From a checkpoint of a small mixture-of-experts model trained on Wikipedia.
Experts: 8 picks a token, a sigmoid router.
Training: a variant of SOAP for the experts, 219M tokens, 6675 steps.
Below are experts of layer 5 (counted from 0) of a mixture-of-experts language model. Rows are named router (the router's row for the expert) and show model dimensions 0-159. Each number is 128 + 24 x the weight over its row's rms, rounded and kept within 0 to 255. Numbers have three digits each.
After each expert's rows: "comes before" lists some tokens at least twice as common just after its tokens as in all text. This comes from a sample of Wikipedia text that the model never trained on. Tokens count by the router's weight.

# expert 69
router:110129137081161118125123156189104136142146125150148101165185159129119086139139102098137156131132132140148114077107108124130092110166163085151083113117148125103165163122126107111163100135121119083103141138115149119116115091101127112138130130146132109120180141115127119094155090133128151113114129120158110159131108117146131132121082130085123065145097119135138130142163109101132122126105159071104144107126164067135147171125083144126115099108130133144135149112141146148126130123115144
comes before: " |", " (", ";", " guest", " More", " star"

# expert 116
router:112156156124135095164067186125101133106125121183100152159164105132112155141107134146180141120134091078103127101128100153102133114119117066145111159105142135133146138102118123111116150139116095126116167107118128204118195119107124128129145130155115130121094083105136115105162100138132155136133119118139121135129123082108109087136131092136120117134100118137128128111121133167135110165110120112114145138139143140155115137119090106103117107119116095101109158172082110164143127124149123
comes before: " and", " which", " but", " including", " who", " with"

# expert 14
router:117121129119149114148095166140124121136154106146130128126146102142114089157075128111165146109144071154127126137134143153137117091139125146166039130116124160141123121078152156118163129176168142132120135110108165126101162100119131141146118139119151124139122083105132112117082129155120135071099111118161079142140069159146137148106095139103147099132103115101144129104111097123086107151105192155115149096085111116126110109155114120175139145132111092134120164134142130154158143141152136
comes before: " a", " to", " be", " the", " not", " also"

# expert 64
router:112156134062193111174121089185133178133122098143116094138183121117116154157099126143126086128118152116151103115098145149139143092167123090105095088156122180125137084129154109113136128158135106111129141140114134138120141108125130130142129164140160142126117106102155152121139105118147116126148143140137125143142123136094132121090075157079129131160047145143125141130131131151095106107114135089093174130125164105136117119143127119108153161094122156158128110112135133168142122113152130
comes before: "\n", " /", "-", ")", ";", ":"

# expert 30
router:106111110126143117163096189146117118175126114161116102149153121139133157153077120125151112139115123112125162096150115147151139106119112118146056125136123150143111099113159134144139125154132124118108134119099173173085165121121112159145139150101155109116123100105125125111121114143157126130105111156136129127140090157088106111130126112111106140120157124118116127084096112149094121163109151129151127117128109155174141154126112098174137167138157124155084143143076147131130148134129137
comes before: " a", " the", " been", " which", " also", " but"

# expert 77
router:123167133062176139108135167153103145154126143157130139134123135107122138141112141133151106161111099085195155124115147090125099148140098086174132147122152158130137121137125171090138151163135082087129171124112166146111144124123111147136135144175122143150132101104122134097154103139146103126119119129124089119136144119134122142126110111095201117146098060131127124111129109128108117108129093138108160125084105148119118127124152142134176128137091157160121105159102195144123109127094150
comes before: "\n", " =", " is", " (", "The", " also"

# expert 26
router:119132116129167096122120163162141161162138164143130139141145054122097172131130077149116124131115094169143116125125107142128114102146132091147129116115144139149137116130164121114143130115132126139089147118135161159127158125115166094150150186098140111136091066086136092116106103129101132115085102141143143131114098121089110082077132147141116138161138124091126125135110097110104115123098174114078151100080141165204150135139089105121142130137105131181090111166126159160117126114112135
comes before: ",", ".", " (", " and", "'", " Festival"

# expert 41
router:104161112092118158150120164157167133123138133137124145136138080052121114146157090118151135122128115126155109112128112145135081126115149099148102082124144132120094134127122141101126123104106102125086162079084126130123148141098157112137157156147142129128103128140130131115117109136091144096128144144121118105118109113118126122094115095109149157158147100103169116138158113126116082092106127087092143122113140118170118116124122158103116112104072147133123132167107121170105112173154141
comes before: " was", " is", ",", " were", " are", " had"

# expert 107
router:102142110113134149133091138125142173156157154107105159137150151119131126147126127144184126074116118129157070107115105126106150132090113111121109083131146158097144151142141137128159155153166131137122158118148139149096116136066103135126115146162109145111095141115138116116128091117159148127120121107138140128124081166128110118107107127153121120148097086118103117119153114101147106132111144140134153119135169123110081185106126124136168101112123119178087162154153105135124164170142198
comes before: "-", " of", " States", "wood", " round", " place"

# expert 31
router:115174143103151100117121162166121179130128152127132106141169123111125154141142083124112112113111124125142110089140112154156118120141092064156114155168131129111147137123164146111136092146120101120093171124104125144092174135107126104142148179103161112127112105072134119133135119118109127139119112162133105154112123097137136125117102151117163152165119113134143141143148095118082122102104163090092156087088137133126141133149079123131136098101089131146136142158091145140135126135113154
comes before: ",", " (", ".", " in", " =", " is"

# expert 98
router:083192084071139136145121105118129139136124150160140109113147094145133111153062131122126092157155140122152108116104099146090135128169161134134093088136110152117085090092140151112144094191166129091045126092136094144109124119116127118122109117123124122138156137118163149120140132133140118122104183130134082173124097120102134135111104138079147128133125117105164124117150127168127108169091114103136165135132169146135144138166084121126167135101117126137107136110101173159125126120118096
comes before: " |", ";", "th", ":", " /", "|---|---|---|"

# expert 92
router:145125156122128085148079113167120139141109112106112148117116127105111145126102129088166113098111137126145123121095132137163129095127100071145116151114101181103110146082124124095124135126126101100149157125086164168084161116119124095114156135128131183126117113118115147106140128136136116105112171121139136116170105122117139143125080151120123105159078112125146098127123124137131059131124109073100159115121139146130097146136090148162151110142101153185115128131112145168151159128139155
comes before: "\n", "-", "|", "=", " 0", "W"

# expert 29
router:083154098124142108105119131183143157152152123121135155154156115135147114146118125098128088123140130109141127114110098109150106097147136115121102091126116194152175158107125133113123134142133120138095153118121130165111080145079125110145141130149123130167150121080167134123116118140160140128137079147157093097139127140111125154103051119114138098152083124163130120124105113143096083120115164111102160103127110150129130134178101120124155118101126184151113140152125159127109118147137139
comes before: ":", " |", " by", " information", " name", " career"

# expert 101
router:134179126088165103157085109160120176139108150185143122145186132123091136133139098128131148114152117125122130119106117122115074115136116127152080110152164133122141149113148110108136130134102084087125170130142159165089146130141095082122171124143139124146175094120138082091140058123102132151104131137171122127098127132083103129116117156134131144140127140098132126132122092122109104095090145091088141122092163093161148142129090128164145169134132084135118143136108134131114139141130132
comes before: ",", " |", " (", "'", "i", ";"

# expert 19
router:096113124071154137161114141157161154157145168156111120153150096100112164148085064165125127133111128119125101104134082116128141120121124114141148094107148141114127108117108142136168111140134081123117143100128153155132106144125168085111150153127179118134157126125148120125134080142114159105118155100121128097145098134131120112111140086128161131111132059120134121112091125156143107101104141120102167118109118146171122124087139162117119090101102121152100146181105143113095134148147136
comes before: " of", ".", ",", " and", "s", " in"

# expert 60
router:098134153128155120113127147106094125130094110149124115164132111117156147156091092144150148115133134140126121109138132138195094187151127135133137105144107130139073112112106161128135117165157109088080155103133148144138166121113090161146138107128097084107132100108122140116145113174125147137088154125129094149103127142099164133120110115133121158123120137098136078102100108154115107118122158100103155134074152120117151114130116147127135120154136131108088139124086146158113160150103163
comes before: " the", " a", " been", " to", " that", " his"

# expert 53
router:117171150076138137161107128137136144130130156156139124164148148103137134134143143140143142135169102111124145101098115132085151153143151088141086135110112140109107052112127139121136136200153106127114141120111127130138133105072125089105138131127157126152092133129128151092142152171154116132134134157137136163128113104129127081134122154121138138151146132139162089113136101128139118112084144077124153119120153124129155132172124128120136117085130127125097142120113161132139130121127106
comes before: " |", "th", ";", " October", ":", " June"

# expert 76
router:099105084135128116165128160117090141153140166163127132112139104117113109141132154093134122100133109137142143131117101119123136116097087136133126116160123116141159151121104119112176130119112107089114154072123157132134088135129125114120147157174151107149120141084131123136133138175110127134125141165116110103130099082108108113131109112141114113161132090103134140062152110138119113117120189103136151152134114161155104110158123157132157122114114143140112153121106148170095129122102129
comes before: " of", ",", ".", " in", "s", " for"

# expert 104
router:120143147110131124131122115114113138139159150169106096141136138138086134152098157160120129125131118114139115097120114141126162158148108108156125142166128101080164130105123163108137106155128148070102149087109122150102078121128126142144144151132140148082125128105109101112162123177135083136163130089129135136113117136127084148116142122085132147147085134106122110135155107182143120134110136101108151104104132138138114097112112137089148079127093148160105099123095140145082152099135120
comes before: ".", " |", " \"", ":", ";", "/"

# expert 12
router:102126133119139127123110150112094150162143157125121120120143121118106086122119106107152130123098163176160149094123118133135138094088154132130131114110122186093102132108128150134165123127116113122090134108138149108141103130107165137126156199141136099093089118107145114113120114098123129154122136093143102121125085159126117135142105154154161107172147106117118103116157113182150106108092178142129182161147153092138131153095132113129185122093110152147092147174109117166095103161144121
comes before: " of", ".", ",", " in", " season", " for"

# expert 66
router:108104118102112137148102125162110162133147118174131139132129092111117131143114085102122151129122115134134137121137108119117158146118107116133145113092146127149130090151105111123152133173120078105093154108123145127125120141103173121120140145099148152129111118075098124131136110144136133123113177123128097097158112121135094102088113076128129113111154126101125095106158120128140097123105164104113195137122158134188110125118135138115115088109139131181088130165133154107140134119164113
comes before: " of", ".", "s", ",", " in", " and"

# expert 121
router:114139135107140129134096129123136172129147149160095127161128074127105104155108079113137144108129105120140103111077098138084118154116155098156081098130182146104188106105109135108146121140143123091101163109080131139099150107092127083107152144144139160119148118117132109099175086141155146079152105148149090165121095163141121098111105115105128149155111119131099110104108107128091096142102117098108159131088174122144111137104116109142150096093137118140120142141107140150110128118169170
comes before: "s", ".", " and", "ing", " with", "ed"

# expert 78
router:119137132076153107157124151138099144122130138131109152153145139109108164138087088161135116141116095154147172106094139137107139118127153128134095137144132126137125092095119112124131099153149124129105147129143170136133171128130158121116125131156181172124108118127125148124145113166124136117146153125118092179140073111126157076120104106113141134160134133129144125103146124180129089126080151099085156147100111122135128099146123103152149115107133096147098146119146132169125163145116130
comes before: " |", " m", "th", " years", " km", " million"

# expert 9
router:105096117143133137149117203108125178146103165159150192119117142120107139138130147116137118116126106128121162126113081106108130135121128131173131148138155111133164097138123133118145166128099121113091148104102159160114104133091144126131146187133128160157123141103123143108137143195124125121127131124119114108087110105104152117111106082131126120156120095108142115091133090134116120100133129109126158112096114201201133098120110137140178120092081152147091146133105153126073135109117165
comes before: "s", ",", " and", ".", " of", " in"

# expert 93
router:107165144133147114132121094097127133164171124138137101159130112119100162157109134130158138151161080149128138116109110108121072112154130122140145136133166133122126139106144116130118148186121139080132155092133141104121174110156112141166130113110093137143137099118153102101162119153144149160145134100139111165114086144137140138126133093083092158129106086072139119110129066134142112097112142078113128144124152136107143118125111169112113153129146122131061163144092129145140178154171159
comes before: " to", " by", " the", " in", " on", " a"

# expert 25
router:104138147106173088151057183135087140156142118162155122147144118104115168166101131124143131127141102095153120105112100117152107141116133082148063076080137155138142131112132135094125139151151149138093129110091142166110170114102133141142125114162139153157099128132151111127132112149127133109132131124149109170131096122160122117113128112120117103145130124142126121129106142146094131146123111072124128147147134181128139152122104099136134139109088162128100129169121146142115133129174139
comes before: " the", " and", " he", " which", " but", " a"

# expert 91
router:107111174189132136163081116148085099127114125126115117155157121100093148150125128156152170112133080155104115144136122137096085113144120076131134128130153126116132130086169162106117146129145117131111173133099149143090147111128136104110127140131132154111130110124115112091166119109134145124132133143175104140136071108150107126089105126122171080139139126135130083153120086173134096111118107076104166139121137119133144184094100170132144137130158097110122134144089155153109130093137124
comes before: " |", "\n", " is", " –", " (", ")"

# expert 27
router:114130075074116124167112151191111148138165153150097106146110085065118093140129136112135110158118124165146142142121126111121094131112104117113117096122122109131138181130152139097173104161145124083106141104119134139111130115137127127166193155140153094156187106107132081087139115162140156142122159096132123125173113156124128114123141129124142156142097103152158106116141130171142097109102178137124150117139135103161123098105122117111136113098082151127093164151106118134103113155149098
comes before: ".", ",", " of", " and", " in", " were"

# expert 81
router:116149105122117138114125144144133176130098152124146110153142099145122111143110129131131103159183152127164081132136098109141109090108130123164104122156136137158137126078127161088119136089121136109096151099140141139103120112068137096132156104177168173139110080102117083128154084142136144109111123122152124111153120134127093092089137137108142124157131040138131120116084104162134106122084136113094139136131145131146122084132129093129107161096123157114096161093110131151108134151143111
comes before: "'", ".", " to", " and", " was", " in"

# expert 35
router:120167162137144120113118154096151141188166127142120111168139087118161150149125138167117153145150090167099123099095122083126093140151120131157120133109118120109136118130132146136103166193133133123097149113124123129125161099135110144159121109098097124128127102094138109105131128165137131150130150116153074199152120166093147155114148084093104165126103135116129115082128081127129087110118152096105140129102152132103136140158116143116141141116165109109090149109110133144126187129148131
comes before: " the", " a", " to", " his", " in", " that"

# expert 68
router:118135130144137145153119135137119144182131178126129106130146137101118086140124114082118096122165147127148111085148118145144125125156137113151127127062127173129144125132117169099145156131117106125123148120128126153145116138124174105117116134131123119171150117124125157123090092146131147149112142130186106154132106114137104114102120114129150161144091084128121110123105086153132119125098151111122135111080136165123142155134109105158159080117098140115116134115107146108115150152138154
comes before: "==", " |", "===", " ==", " ===", " ="

# expert 95
router:095161137098161110113090134149118145144164138112125129155146123119120105151083120129140153127150127137135141112105105114120127165091156091148108152126145135111144116124119170101115129143144087090107169119107150181115165136108127112099163137127163098139129106080139101104144084143137122142159128116135114194144101141121134140103121127136139131127077105097103122067125100119129101147104126125107158153136134120144124133126089101160138125116075137127091180125121146166104143114157124
comes before: " (", "|", ")", " -", "(", " (5"

# expert 94
router:109122137076142076083121158160099147135128119158129115144165143112111144152125118149122132146109137139168111098130125084140098146150101094162103132134171123155205115125111156127113107092140126118059173109116150167117109108133126102106166167140146136165184086093144089111112098131126127136145100155142117155111123154107119112098116148098138100123122098123140120137120085110111098107113170121109164123107144113155163148135123106128139115084089142151089129136099127148125122108156139
comes before: " |", ";", " (", ")", ":", "/"